config.toml
d_expert = 64
d_shared_expert = 0
balance_bias = false
init_std_router = 0.0287
Below are experts of layer 9 (counted from 0) of a mixture-of-experts language model. Rows are named router (the router's row for the expert) and show model dimensions 0-191. Each number is 500 + 50 x the weight over its row's rms, rounded and kept within 0 to 999. Numbers have three digits each.
After each expert's rows: a language model's description of what the expert responds to. This comes from a sample of Wikipedia text that the model never trained on.

# expert 63
router:528421531444578481477431460545377515538493433387475556507514502548496552506604520469460513510488494414531484487468492507583459459558487434459516426412486454503579499529481547506519523499572484542418482485476521429550437617534465560489505442444554522453508528480487492507510431488488548469538406591502548559516453453527438513622632514501528542634528476472601422412537397502430538552556483398500463538502524508550430487597438469495512492571515479469496439475478371400483546471513503450518463476476459481478539461419531470537439515494561532489552416442534548442445516502456495457
What it handles: The preposition on and mid-word fragments like we in between and footwear, plus nouns such as date, idea, value.

# expert 52
router:541448531390539436515425505548429416491531480449528559476489440494485521477498489457471473535499579427484526504541523492570520464614531412521505507528455392414582465554531525524518594455467482486486473529494500500506529555515500494581562433510487529500451498569541504458499468485517523477521399630477518511497513439522446541571517476582519477686508456485591510444548469471495499536536481410433488544473579499543397512521496486534580429586589484467509555503512458470505509513478495496587537531400568595447422472495602460543495507476557503496503297497539560529543520480446510515
What it handles: Word endings and country names in geographic infoboxes and tables, such as Unionville Location within, coordinates, Belgium, Romania, DF, MF.

# expert 61
router:546424578368552384546443436479513528497459499471461533495503498550463520512519508448454487427544614430531479468497483502531551470623526451536485475498470460405557480562526511510495606485474471551446518507494498546511502550506472509572575462455526556480472479530520528445496501490518515492546401544430473568503488405473467488613597533582479481624504467442579521364519486532455466565548501468391475520479603515507437514516490466528555469592577495477520566589500480360487525515429514500587523482397510577468449479504596453504548481539541507523486406500515549502555543472458473571
What it handles: Mixed table and infobox pieces: pipes and the, plus abbreviation parts like CE in CEST, Part, title, and compass words South, North.

# expert 22
router:548535500432525404536476466517445495453528555524450527504512505472475539509558484452469477432519557466477524594582552503577501562567522439495435555430450484442545463439442477514465611452529503489478460576545469445515492498462452502578558541504435531545554534509434536467453500438488484453566359523441475593556518403547490538594594449590484461621494568470515432385533478489483514569459497521452492564494488572479479576565427505481582483576552489507542485473480426431483466502540550505584540580413495569524448472516560467583582458490499559445533405480456571494581534481442471545
What it handles: Articles and determiners like a, the, this, its; also final Latin word pieces in species names, such as -us, -is, -a.

# expert 57
router:490475459376536433481520570533487483489403438521507540491511458537528495564506471398534479471526512489486404500579523543462480421576441490463424439524426394496562425490485545514480532519445551439464569528533520531473508483529488574464454398453495527426487556547474565476512454492460587532526394603488497496527547460538480507497561461564597430642549495464536507429521516506449547509501515480416496614521574501535450548581409565547497414567526512514591610448545529408478519502511473432571498522459540589534490445520575499513453503502481449551533365525526534497555517532547503464
What it handles: Word-final pieces ending in o in Italian, Greek or Japanese names, such as Girola-mo, Jaco-po, Mario, plus semicolons in lists.

# expert 58
router:500436538453472479493570407532447498544388516487543574438494462538515480428524406460527584547602515505509432470565543464580427609517501465538582534568478407491456556482492523453444583472427454543533544466506479461483449482545464489470540488595499445420495462577472563471480460524494523553589434552493514576429531518428499465527557481426451561594550544485482480419509445430570470519544463493462542567459474561565441478504431485500439483509566470455581509458524580397510442450581510564576492507618512464580559479530546440580513525459576502506507506534531456484500613517479429497
What it handles: Prepositions following verbs or nouns, such as of, for, with, by, to, over, under, despite, usually before the or a.

# expert 50
router:539459518393572431516435490526446492460514519413490562472480478530485506460506531449493503482528559450511502494516536509540531476675487426530510494477450388404553454520535522483497597478512477528491485537517493504503528577515485488556474442475491514502438535558511510475515487454484547479527410673470485514521485362511465515560548512604531488671517454467573543391542466512482481552544508437424494535475565511502356526543458469498540463595602505491528575487521472438517547483442500498583516512382548555503454456490570467550529524463522498487483343526537536518554514482462525538
What it handles: Scattered tokens inside sports tables and prose, such as numeric cells, pipes, score digits, and words like rear or and.

# expert 42
router:400479521466494513400473534525446419607431523545496504445521503535427502499500447529467450543516465575526438482567499505564404559474537452585511521499431546543529518524502539445477624541540524458497619488492434448472469507508537504524506520605523454495515533450425576580495440425441473444480295479505508550488464490536487550539524516547511397498553555430477425447529560464462436551557525529504551505515453434535424511529467476528480570677558567414497503533446527364520453578516545549561525487571494492489523561525546489527521542473532500526470525512484593493522515513499465535
What it handles: The word the, mostly after a preposition and before a noun phrase, such as of the, on the north, in the process.

# expert 21
router:540412498420549462519450473507423484481545547443464543467515470471466452453512491499456511558510534462438498546611471527541468544660496389541465496495441448427605479494468475447496528443492506527401555535515470563545514615515462533542448374434431515484511487528486562511533491492437502384447515657454532464487506387485508453518536496526518528710529551473517464457514490521475469488563529503478541527523499512601424516470456460494602463565550522557515553518453464499490512515486520550491519500443531467487504487451526493571547493448496566552508357448489508564577560518538508532
What it handles: Single letters and accented vowels inside transliterated Japanese, Sanskrit, Slavic and other foreign names, such as ū, ō, ā, i.

# expert 31
router:557376455419564438484413502478411441450520517434480529455555458445523456458465466509583473492485548432590494450550480528561561475577514501458491485461481411408588404564468436521489602389467495495511473510487496547492510640485494500476502505521498507483470518541444488526489493468526517531578407546465489506464587411493460521531598559521413449586513497491549584455517540468482469519480507521479511535377544504528411459570488521536572489562561459509453448492554488468455560462443539467593521460410571477480485482472602498520555501544589521468536429538487579538519606496567525592
What it handles: Numeric values inside sports and statistics table cells or semicolon lists, such as goal, point and appearance counts like 61, 112, 0.

# expert 8
router:447512424496558509525503545474461527452450502568448558515528476470527511571550437469469552540560483455442387465432497518588527456591459475404498504492432464432496475539505506540499599486560453457549384444519398577566506584511504458504495478492513486460481499463521526532511525456532365418516446536476523508493510472526538517503566557526416391596553481456575494559459494414492489462576498543431530473624458502491431542608519562535574507518558512510606467580460437417553463558471524496554569476447523550488461498504529566558429468436509460487493357574547557534476511581525499514
What it handles: Nouns naming a field, medium or institution after an article or adjective, such as news, music, football, television, car, business.

# expert 6
router:477516446459496461503502494551481513517521508521508473504466513451499491391524519529574516484568522473471536573489489538446493559624573463555474432518472505469507511533505526466573529425514476550474395513478487464480541461516426481599575403497577476491427523541485505540459437454491560404612434524471455460524517476502556522449528482585521426656431472478445501423559505578537570507561498434516454424451530474552335540511480585470524534476480494428598531481523480503504468406574482501575516545523508549497543532478554465506441485470557521469452386596567557574395540456596480547
What it handles: Closing parentheses, brackets, braces and quotation marks ending captions, country codes or titles, such as (far left), (GER), "Hashish".

# expert 14
router:507466512345534434484452486509491519470497491459566506445492448409492524446516454405479498458566554510530466534504518496551515507575469459504478515468506440432588479513591541517559600527466395558495451547532485527450559514488501519588453471475511559436502511456507502520605492476522536452579539554465525516428530439453426452544524556591561466609505428487626503418586502491512465518517551423437514542486556524532429489484402482481525453623567528448515592481468470426484539408430539519604500521429526451536486478491565401553527516509463453501494377561551560541568465543449523508
What it handles: Number pieces after colons, periods or degree signs in times, durations and coordinates, such as 1:00, 3:50, 4:45.76.

# expert 34
router:528512445410613444513480502603460470509467462526472545488441533479502455550461476524466574535521532383504492506550578432542419503571489492537546458521443441467545393519562516521501634411492447508590460456508409482492428517469523421446484422490505403500472536458479574439462466503545541521446468560428478468463512384522498548466527533518493457619461366506457541521516597553540508525492512514465447491489536470467400487534532436555515450608528442455568651514567504470452563425446486544574582521505519532486426423539524530529506412495519482425502457513509522473506499547485500511
What it handles: Opening word pieces of longer words and names, especially Latin prefixes such as ab, inter, pro, Rep, Dem, Ind.

# expert 44
router:497493519458515499474501539398415465524406554591489528455551481545476569509481477535434529588482507505493491508461526527527485510497509434514563540532463417489496581490503607430510550571490485511542624438507473500509505463529484500568552436496503538452492536379476522517445504419464484477536521536460479497530547486663480495499482522567586539567434472541463545413622462360499458475470543475508523464537545563651444542535513503514505507657583495588525489596508558495439542500569465477488478522548434479566499396501513550486506455521614477479494503546392523543445512494511438483
What it handles: Hyphens starting infobox or list lines after a line break, plus dashes in table divider rows and compounds like under-23.

# expert 16
router:584415473367528428566442509490439434399441477547534518444446488496505464532468596429545550489512546410528504530531501484550503501690503432613524538503583463430475524515533559547489534522500454493571517492590509468474580537437543530537546463480526502523483552444449501426500463513456494531447317574406489490546431428523462560535512527518516481621561443466489544386523477534466537480518503498410485512453542539546424488544466530546509516515546543464529464512444453432448581490474566496506529546470458493447442487529500495484469432497485590478473398495498494547498510554569499447
What it handles: Pipe separators in wiki tables, especially header rows like Home team | Result, plus dashes and line breaks starting infobox list items.

# expert 12
router:466503503473614537476452499475500509479568539451516549556465545573440517394455469470492539464554514469549489428595491474568483535679484536514525520587491491564486406519543430472487569536476482470442450534529527534483491548562479494511520465502486527495390545446460552466481488491513499411440429546456475486465556461397394423475587505516562463552447481493499499448543460553551552553492488529503558528516539576497431465596504453506529508420495475519497405460469480444540554482451507611624560489483521550451441500421542534467595544382585535512497448523497482588504598494476496621
What it handles: First one or two letters of a lowercase word split into pieces, usually after an article or adjective, such as g-ig, p-ipits, k-ilometers.

# expert 28
router:565468545469535525521498524491500509481560571533536541519477506557466488461477474496540497440596511518536367498510468486510506496522443461517524413432459463457471410493480488450509542471404567541464484509578442517435537424517451508427534439465402531455473617522478532487568398569468490520566505549554510512547542456455461567589479483569562532599476528498596524455475458551503522523502443452495556535417555490535450499533415506514514537547648562364431596473454585437544568564416555487522466504434536447572413447475559468540462445447609491491526440512485587510558545488503507536
What it handles: Quantifier and negation words often starting a sentence or clause, such as Some, all, any, every, no, more, many.

# expert 29
router:494389499377637496497560458576522531542598550471516493410422575480432510452469508549445489589487436538508497559554509537524524483684433502582529530576479531491486560446491551478460533611505529490541526537505434456510462581480574546587590459545510520487481609470502501519552471531505416519493464513494483498492583398500515606506513541548562482536476444453527481545521482466533394484541490520445564483420532537442358484568496504551560508494532518487527513527536471540485546446438419540504611529519482572513524490477527502466425482605475504531431445437528483523480543503480496513
What it handles: Single capital letters starting acronyms and codes, like K in KCTC, C in CID, S in U.S., M in MLA, GER, FIPS.

# expert 20
router:438405558350593479480468483507442521489582466400568580508455485580566544464535539483500534511494562469466510540449543498543445489626545421547496523507485377446513470518519504509491599459448543495524479484477436491497418499529518464525528454481506527483474513536456447459501536501418512496534405599452489524482491441517464509508560579578465465584541474532579516350558484473505529507494527440412484549483567526470435603481482500474518452565614515460548532483470471381481527457490524463553591448431528552519403469479573491537474428452557467477511441563506564560551524418492569539
What it handles: Header and field words in tables and infoboxes plus blank cells and scores, such as Source, Website, Result, Position, Coordinates.

# expert 19
router:514451510459553409461523526555484466523378561435502521544480530489432514529451490503429536522516543453557540536460504558545479481504524501468511550502543373506521514519536497572521577484507468385516484552379561450381532475503507563519453494460494435500407490601375514540506557491423508501473348523489536490504547423499524543492581598503436521514494507443491510505538523521534452528464528460423509467545498457585357555548450562515500495495423571517446574555462446465550548528580505431517596566446578467551570464479548422496559552507489497573474414490424566504493558526505530574
What it handles: Four-digit years after in, dates or table row starts, such as graduated in 1971, 9 March 2020, 2018 primary election.

# expert 23
router:471451557399532477547476496503480577510516530462469508472583468548526565519444510518416458462558520397483526462595564498450422573670540462590466465586500499464505565497453551533472530497383451495553519530574460431497473495449499465539440511542539428503407538479493526468595451441493492487536466557440489533550543470494496527524582517495538467607492506478526491489503465484487447569522519402400475491469504502570427511529537480551538544573556448458538510476539441397513476553405523555576491554406498480521422539512531519491546462440601488483455374517447592518518471549443417591
What it handles: Raw byte pieces of Japanese, Chinese, Greek and accented characters, plus commas, colons and table pipes in taxobox and list fields.

# expert 38
router:486504532437515525480520547542464437485454483497473494410539480440490448511528522494521494476495470476506446476624588508529408521495519470564515475443457464462531508532504510564507670477483477554440421534508419453415498549533496468473551537488447563474460460458478534526504505478471565527552315527544503476542576470552566592598572581569541471605506593566550498456486451471544461527549426447463476549514564528612441525412500536608586463535481523507459502499462413537478504490473466511578484473496505551418428592487518410540547407533485430470456518485450561532505480552560514579
What it handles: Function words starting a clause or noun phrase, such as the, this, it, that, which, often right before was or is.

# expert 39
router:488508523430629428514452543473534512476426479543446476442624560490475496455566505487460525474444559442452527485484474430497480545546466495459550542438409454441458441531514561507541578472496497477488434456505505422433506512498541460438508384513478499398484507492470539510526582584403459472541479528515559539507467468429422509523577539473521477661471466555533481471554584422541573496483503535446513576552500542602479467483473557445455388536622509512585501526499593451466623491501521567502455567443599568524536535467580478492447528544536525532527447539508441513502488551527528580
What it handles: Opening fragments of split words such as co-ffers, sc-reaming, che-mistry, plus hyphens in table separator rows.

# expert 56
router:470414515486553572445431495460440417584543440473472440494557521558468524509526572496477519425455516508545547492425410502528583435556513493512597399492469409545428566445435468492492582467515479524506578526512416470527444517519445588495583528504490454426487473506400543514489478451553420513542435547483505538428479465505594536466469540559465477521542511594533523449435514424448490502504501384507464602510468425421483420427479527452438465496615428471493581494404457476481522470428478502563485443441446597432527474472549434520533479522461554534488413462456475547504558531552439453
What it handles: Noun or verb stems that usually take a suffix next, such as assist-ance, play-ing, Arm-ament, sustain-able, interview.

# expert 49
router:502408466487558491520458506514490546499459512581496533545481498447456506490507641564493548490466488422453550424513431385550477495599577497539443462524514418514508442553458487433546639501535542541504545542511515440478498495580489556537540477628578507423471567538452450498560518495493486478465419614435509558470544487443551495519476527529402498541631577573505456447545471467478498517511541393520466565434503477494487520477524456543499469563495471442474574435466516448451507472596477556529474499487559511483508446392538480570496540494578471609533453474429574478538601491478440406
What it handles: Main verbs and their word pieces after subjects, to or not, such as did, take, require, earn, went, signed.

# expert 24
router:565466522435639496543501504530517546530434458427516465441442609537471541481528452457508487521427558466509505476595446560542493447567531381517481501470483578528538474486500514448481575481483400515526399515413431581462545499562533545534433485569453503484466602407518528570505471533492578452511474558535511484520517417503486549492478520504481466546532534434517486546490489471449452516537495506464529463567495481520440395494423546437508529607457504406606543583475539454502550511382478462470468534534637584537508475484516466518532536447619499545595457448395500484569550503504447555
What it handles: Opening consonant-vowel piece of a split word, often capitalized names or words after a colon or dash, such as Fe-stivities, Cho-rdata, Tra-vis.

# expert 62
router:497544481391536449497427512615438475518521519562445486546503533523437519548559570495464489523472419473554507413504494529580494579498509487517446563429549376493500506451518477463493519508572568443497464504436482430532525550506502439544535556475437465471487473533429496483451465477464464434539376536492517603529539442585529521528482493533508584521432512473449552463532518438511496494569428488486474468572534579485454510432429552556489545618613494505616505535489455386532467559514490535554469465507482520569466546451518472472536452518492542565607287519535488546509557520536517425
What it handles: Capitalized words in names of nations, wars, organizations and places, such as World War, Indian, United Kingdom, Army, Creek.

# expert 1
router:445484526510475512504513443540395438607359565494483447504534497559456571488559549566491523510490481456476526431524483493636484485581560502572534450516422496545518528476508497382438498570442466481494504502502438479462517546501492525566407443572553452389519468588420544437536441491513545460533339529531476478542624487485477419540536522477602459528498528471532550388532543502482416476466508510568548549479531565512437516479482596550513519589506506420490496504475572449563558435486526504499590538501534421596476455470545452586508483525526544527520523569547567479495542527487512520
What it handles: Linking prepositions like of, at and with, plus colons after infobox field names such as Stops:, Facility ID:, Overall:.

# expert 4
router:513462525459508502485445476473400473579440502496532503482426480488447574546535554467500514540452509560532514520486465436538503514584473439465436446503475373454489466576474589418523610438416479436533559592502432467497574502584512436556505524526469567427502482566449504532457444573495502434501462553567429607444477458437548561498520471531486507602558497501550460503461465505489473459514492443455397503436552586488468495598508553417564478506604441492619627540542486405490525535487455485561463430384478527513501529429521491454550508388500538516525411533513488499506501479526519561
What it handles: Nouns naming a person's role or title, such as President, director, member, coach; also census words like median, population, victims.

# expert 47
router:564435521357613418522439489550464486461522506411510537461466481518488495440483517450475505477498580451511491512517543503546501460644491437522517502494460388413558455529520497492524590470492460527475470547510496485513517556485487474574486451480513540484459526540527534462506512471496515466529415656467497519501526434495432512583538491592527479665500451467558542422520479515495492526524510430423500557460588538529371528570479485498535469618570469471528578501522454446477547458443520473578530500361547542500443473491612454527520513480527504498498339532542553505562513469445517512
What it handles: Mixed letters, years and codes after brackets or numbers, like S in Heinkel S 4, Sc in B.Sc., 2008 in parentheses, metric conversions.

# expert 40
router:510476505464512443509433506527435428480489490437510544495484488444473532437544520514489479541478533475504484528573432459502368519546558429554524534513480493451582550557552530535428536500478552481432447473503482492517426471493432405543474536461582446454421631551508515416457443589526496457562355570480470476467505477516438555640517490492418525594497471533516431451455519498510521490449499528387509538497560554488361570535508471484495418500529460527593500507470581408618507511492466522553513510461548480476520431502530493493510568528602487527488465516381608570511558476587461504
What it handles: Clause-linking as, after, before, when, until, as in entered as a replacement or years after returning; also list separators.

# expert 55
router:498448535391547489495481457486423482477517479507486458404535459403509574446425517476464480567560495416522523535503587440549489485478463441515474489540499509446483506534509499497554634429428537430546611622509528463474546502511475459449555492437472574399473583588427526501540407463555539505499386562418490434484521446582409459442456485542501483616433436463553588432442486581470454589484478446505558519486538512492506445515533470495549531477614496533549473467486425379534550516474481523544528458424467469459549428495549506544561521512486486490513485527467490511480609494532484576
What it handles: Ordinal and sequence words like first, second, sixth, last, next, each, same, often in sports records such as second consecutive season.

# expert 17
router:470397422374529552463503476484473529529514580461521535512483442505491518445467521484539593562477540454529485558596586455533553525515527474470566488505479369467537485450543536524498554419403425559493563541543456520488553610495576533558391539471484466464493584450464550518498451496484461532521420488651530422511566403509495536501503460447478452520515425520496437527570474505566452438517465439523583496568487587569412449533541511600517461564502505426444519557490523453496496564365484497550519438524484467449547495466562517474482564466559565542489502553482526489500539491629518534
What it handles: First number token of years, vote counts, populations and scores in tables and lists, like 18 of 1884, 26 of 26,086, 22–27.

# expert 60
router:484479507422482500462517490508428465512515412522497531589512500463453542580443541545520521487463510540480534442581546464479499528553475424572510448524540449513518515517407496519519482586435515458492473532531463477453550405450460472500499382500500446519534528402467484514510451484493420503568485618502486521478565511593471485456549527516509468497422590444535465558424537524435509509493581436477539475463394505490259442389528496514540531545554524500500446530440417404497518521482456499593599496514488556551436502544557483521500595506599535562500405587557477461471504521527434465
What it handles: Commas right after a name, place or clause end, often before and, which or who, such as Illinois Urbana-Champaign, graduating.

# expert 30
router:582442540399512441418450435547455414575578553478440536393464507478492504406421559531552493452520465429523455492515519499528600458576532459449509540487470451491495450458507561498502581496506500498470445500467493457488482499469496420526480476450488541455551494485417509458544449493497456446528446530534531391534547399538425584545536478502528526591512484468380523408495510467501454494456503490463559551513493444462352538552513525517486489536549533544445477450411424434453445407407560517595499504450545538582489455524540507579504462445492529514499356482511589494566545601553504519
What it handles: Digits, whole numbers and Roman numerals used as labels, ranks or counts, such as Section 102, Flight 111, No. 10, Region 1.

# expert 18
router:548514542450571405484388563539513490502373483538469543464529449543531468497491497506493525559417512528508443533377490514497493479544479422437489470503512491490588408559454520489529554415403505553485581556554474457635560570521527487478536483516480490509540554539463448484429489480447452444473366545480461554480535444525500588571554462487536512562534381454553570384540490483476437560528557409505521451397521524536490446492371493564461570473571481487576557452519431484508476564429461471572501474458512492491496431515527514522579528486537523532601415521465535496554504571515475486
What it handles: Adjectives and modifiers of period or stage, often starting headings or sentences, such as Early career, Late in his career, early Kannada literature.

# expert 36
router:516505439426504478489455555512511503468425485439429541406448461579528461485464467435439490536524496536488453495523536529464479552579536450468455472465374429520466483581426544506436548439524575540477463483546540501495553534591530498549582458554534470457481547524495535555569490461478506458506316567500388449425580505463456491547588513503475491584473460530607469477472432568468485526545487440482454474414578466549360486594469433480591446608512536497493489593546514454512596505508553532527507454414539488511485461440564514501548553532522483470547400485543486496566534459463476486
What it handles: Dashes, semicolons and commas between years or list items, mostly year ranges like 2002–2022, 1991–1997, and lists of years.

# expert 53
router:546402497430593404499413527519432523464373494482489546545469458488413546473480456477546456422437556508405449483529527514549477488526491425545553498508525523378468495535558491563515556528429523576487471512479558529523570588515493499585524465555510440437510459460404586525466522491441516510442460585550515486557534430524487426525455497569530469590520501437570490506526567495498379487508433496471522593502411440495489580607511434467516554506550601386549543435478416508456494514500444565624473530493494492515445496485522561534493532505552535548485401490449496515507519541481446589
What it handles: Articles, prepositions and accented endings in French, Spanish and Italian names and titles, like de, la in Légion, des, -ño, -ère.

# expert 59
router:472467547534608479434418565444440482522544555442497461452531543477508532489461537468497508527559512404506507540536541489477504560588540500587454507539492421396514495559548490475530614476432551525499520458546481494536523505465564550507552394596506553412435552459525591498502541528487521488589502559553478478424465470553539510570539517559482471578447550437493464506433430459490512512587496385537479411544449445493508450491466630441396460578563448510505508475543418476499540518459538656617510543494624511429461435557500533548499536484498489541513451537532529573519470466476481516
What it handles: Opening stem of a longer Latin-derived word in prose, like real, rem, att, prom(oting), prec(ise), dis-gu(ising), plus table hyphens.

# expert 13
router:483507530484502403477498511471413491466363540547479517556544524396488501455461509498475554491470469508462503487488499461514527611696559498635484521493505493470569479501420473554498518423443556568477514601514479525486474508535514510469550518521442472365402585477484576521552528449501497473554465581495495507493429350462536556565525484501603456476606456418504481441534547549477478582479460492427459528547556493487410481573494533435544525510526516425535613493492477440528455471447472546527532503447561503512451455489596457569538508458449495559518451486546571502513491523563525452
What it handles: Pipe separators between numeric cells in wiki tables of sports stats and charts, plus semicolons in lists and units like ft, acres.

# expert 43
router:457450524461605545482428525565470424506413461508471500492456498477504498424438512477519499579526506414517462488493583539582528503567456441456540504548449447421470515529472489529425547529430502512548525513478486443431478495535509528533531402453487435448450575477485511566553420457445440471446318493585422515518493513454485558506563487510498487618487449468484444442585445461531418532513500426524569576546561476539431561450413531446424445517609452547586535491438425500435547494522547399553592538527499568459524522488524489531549441508580545508496527588485567562512536471441521506
What it handles: Line breaks ending headings, table rows or sentences, before a table, list item or new paragraph, such as after ==Select filmography==.

# expert 54
router:536456531409550447475481469501487486440447510383565549491515520521508462474434470519432507497526505502509449560485537497574515453682526427554541472429478415521612455553478562552487570475476418571475532537501407508481538501510448474582505412545530479469462562560547451499522499447483501525535500565524468491469542390515412544576482485556510534622488427470551514429460440521504448563522512494387505526499562477471382493512482492527548433599600553409581536515490485414470533510567499515536537524409589582459472519494557448510501497447523523507529401508547534585448487513491585502
What it handles: Equals signs closing section headings and pipe characters separating wiki table cells, such as === Film ===, empty | cells.

# expert 11
router:533461567496502485548443468504492533528450540464503424406490510491501525437484428550563511540497556468472504485539457452510456448613547399524519436518527422444525433504519481554499516502497530597517588463487519503482447469522511476548437441509538542432417487497474536518515513446481457572545482589473504463489410452513487469565535466456568571543569427505452438400575495533434488522431522363472445525434468504602478491486358577508491482695559534504539545509436520435467521587532543451504498455505486538529426427481515473478456560534377491515564390553552580500528513538533515449
What it handles: Short word-internal syllables ending in i inside longer words, like ti in interpretation, enti in Representing, adi in Brigadier, oli in consolidation.

# expert 25
router:496461548509587441460491516493512525457373513442448587488387491435572568437538408506524444556503508467507522479460418473530473520605489458519402429434582469471548512486489511490512578515475456426539501541554514467468462450555528457522489584498481562397508479567465503501477567447496520466497445566537478500466497425558560601613608409528521526457557584495439577540552471499544474536496415474457565524537493557501447512522465505529528425535513441507599474590516560385483606435408490530556556435463511492441505526504536560517431447432562458527502411585492512452498482482481511462
What it handles: Opening fragments of longer words split into pieces, often Latin prefixes like pre, cons, per, Pres (Presidency, Presbytery, preferred).

# expert 7
router:441463506527558515498491502497454439449447477531537493546411475497533563552458497536438430508545503496479489466468489475582537561572468442449509492443407404559555522531551541493407516453477433503480440458472521486369448499552438536563578540485577562468433483429470547563502452453550444435532501578489518452523494484475476580610502511457527491524514529458444442523522535532531476550454607514517481485616515478440526465421434461476620538482538491440596491500457524453434481493482586489474501502485500479558546484459530450566477448536645396480481390614507606493457612560436469487
What it handles: Plural nouns and plural -s endings, especially counted time units after numbers, such as two years, five months, 51 seats.

# expert 45
router:514440433455505516424445510533458480503534533543521527433569417465459512530512505443491454579536498438544546534482487503569538549649482504449574494530476394544587537475467502546472561535428504503484463560505522624428408520533523472617497405523499529476376541488428474539466465497457526529561452480465421511509504480522533596481409471505544526500419493422498466469506471514492504551522511495560481491487493506442359569496478501512418481643518491538466556515499504502394461414600465524592567510479491496612446520452550448543438587519485493526525420518509535555553613529480553514
What it handles: Digits in scores, statistics, years and large figures, such as 6–4, 1988, 29,830, million, 000.

# expert 27
router:513413531520542517483398510551476454479528460495537532512501549518544471460425516471511510485455545525467476593486538508509539539667467506513501485489546441446523496495564565481571497504564488486449507568486451483444582519545510495564492506431576535525482602540503519539496531494491540473473339577418473495517500483485505462497579519548592507564575522472529614452509477532455459556599456420431609471502524540496371533624478473553542466582648453505550553465504556472533462477441545490573500577387603520524427471493547461540513520526507433552547452506576576519540523483511501448
What it handles: Equals signs in section headings like ===Heat 1===, plus table pipes and semicolons in score lists.

# expert 10
router:454482607374596503485471530497468489503509459482388527395493443503430516508407504514478503487565531491529457513485534440541539512520476460604551437495510509441556598561495470500603571499469487478495559523444428510443558513508515589536439513535464439476460531560509463461601424467494570469474433543426515589537496419438458464570445475440526492560431461522538394416431533505485536523465534529427417456385569524485360462441491491497519505601559496445547539515474529485460456525382454536574520524531499443584491483477497521458530564566549514541546421477503559482435535530510480460
What it handles: Compass and place-name words in locations, such as North, South, New, United, near, southern, and the in/of preceding them.

# expert 46
router:519483497440534360458442504574511530519426462439532568410526481479499539510524466417498516537459526466567530531472543534542448534550492471524432489485438446422549478550477519395543487517443498507528433493543381490577558495527538573499506456388470503480568488555532549557562508503454533521537420616471475528484538432505444477560602517545552492653516482453503432384534484534471503524546497441480483493490583460501461448538531473495487511516652517437497495507475481512441556443486553518600485500444664550459455501484541431548492484464474477524517374571490591443509543530459466545
What it handles: Short word pieces inside names and words, especially e, re, le, as in Bor-e, Not-re Dame, For-e-ign.

# expert 32
router:450466496413576528480534433498514486471533559552484531430546470454480510474436526508502552461525452474433358505566449498511441446581568451530569555557445352571483529408526458531451511594486538444524495468496436445536478469423583531569538485477498526519454508575513551536537474462458438484495492505482498432514574428500494540509508536536456437559509523486458460458432514472450445518516538448462530470448476508496354420575355467509554512504658458503551505468568436488520455475463490457526496458509499462538451512493518461505508436529437468597552362473508633510457531442419486487
What it handles: Capital letters and periods inside acronyms, initials and country codes, such as M.D., RBI, US, USA, ESP.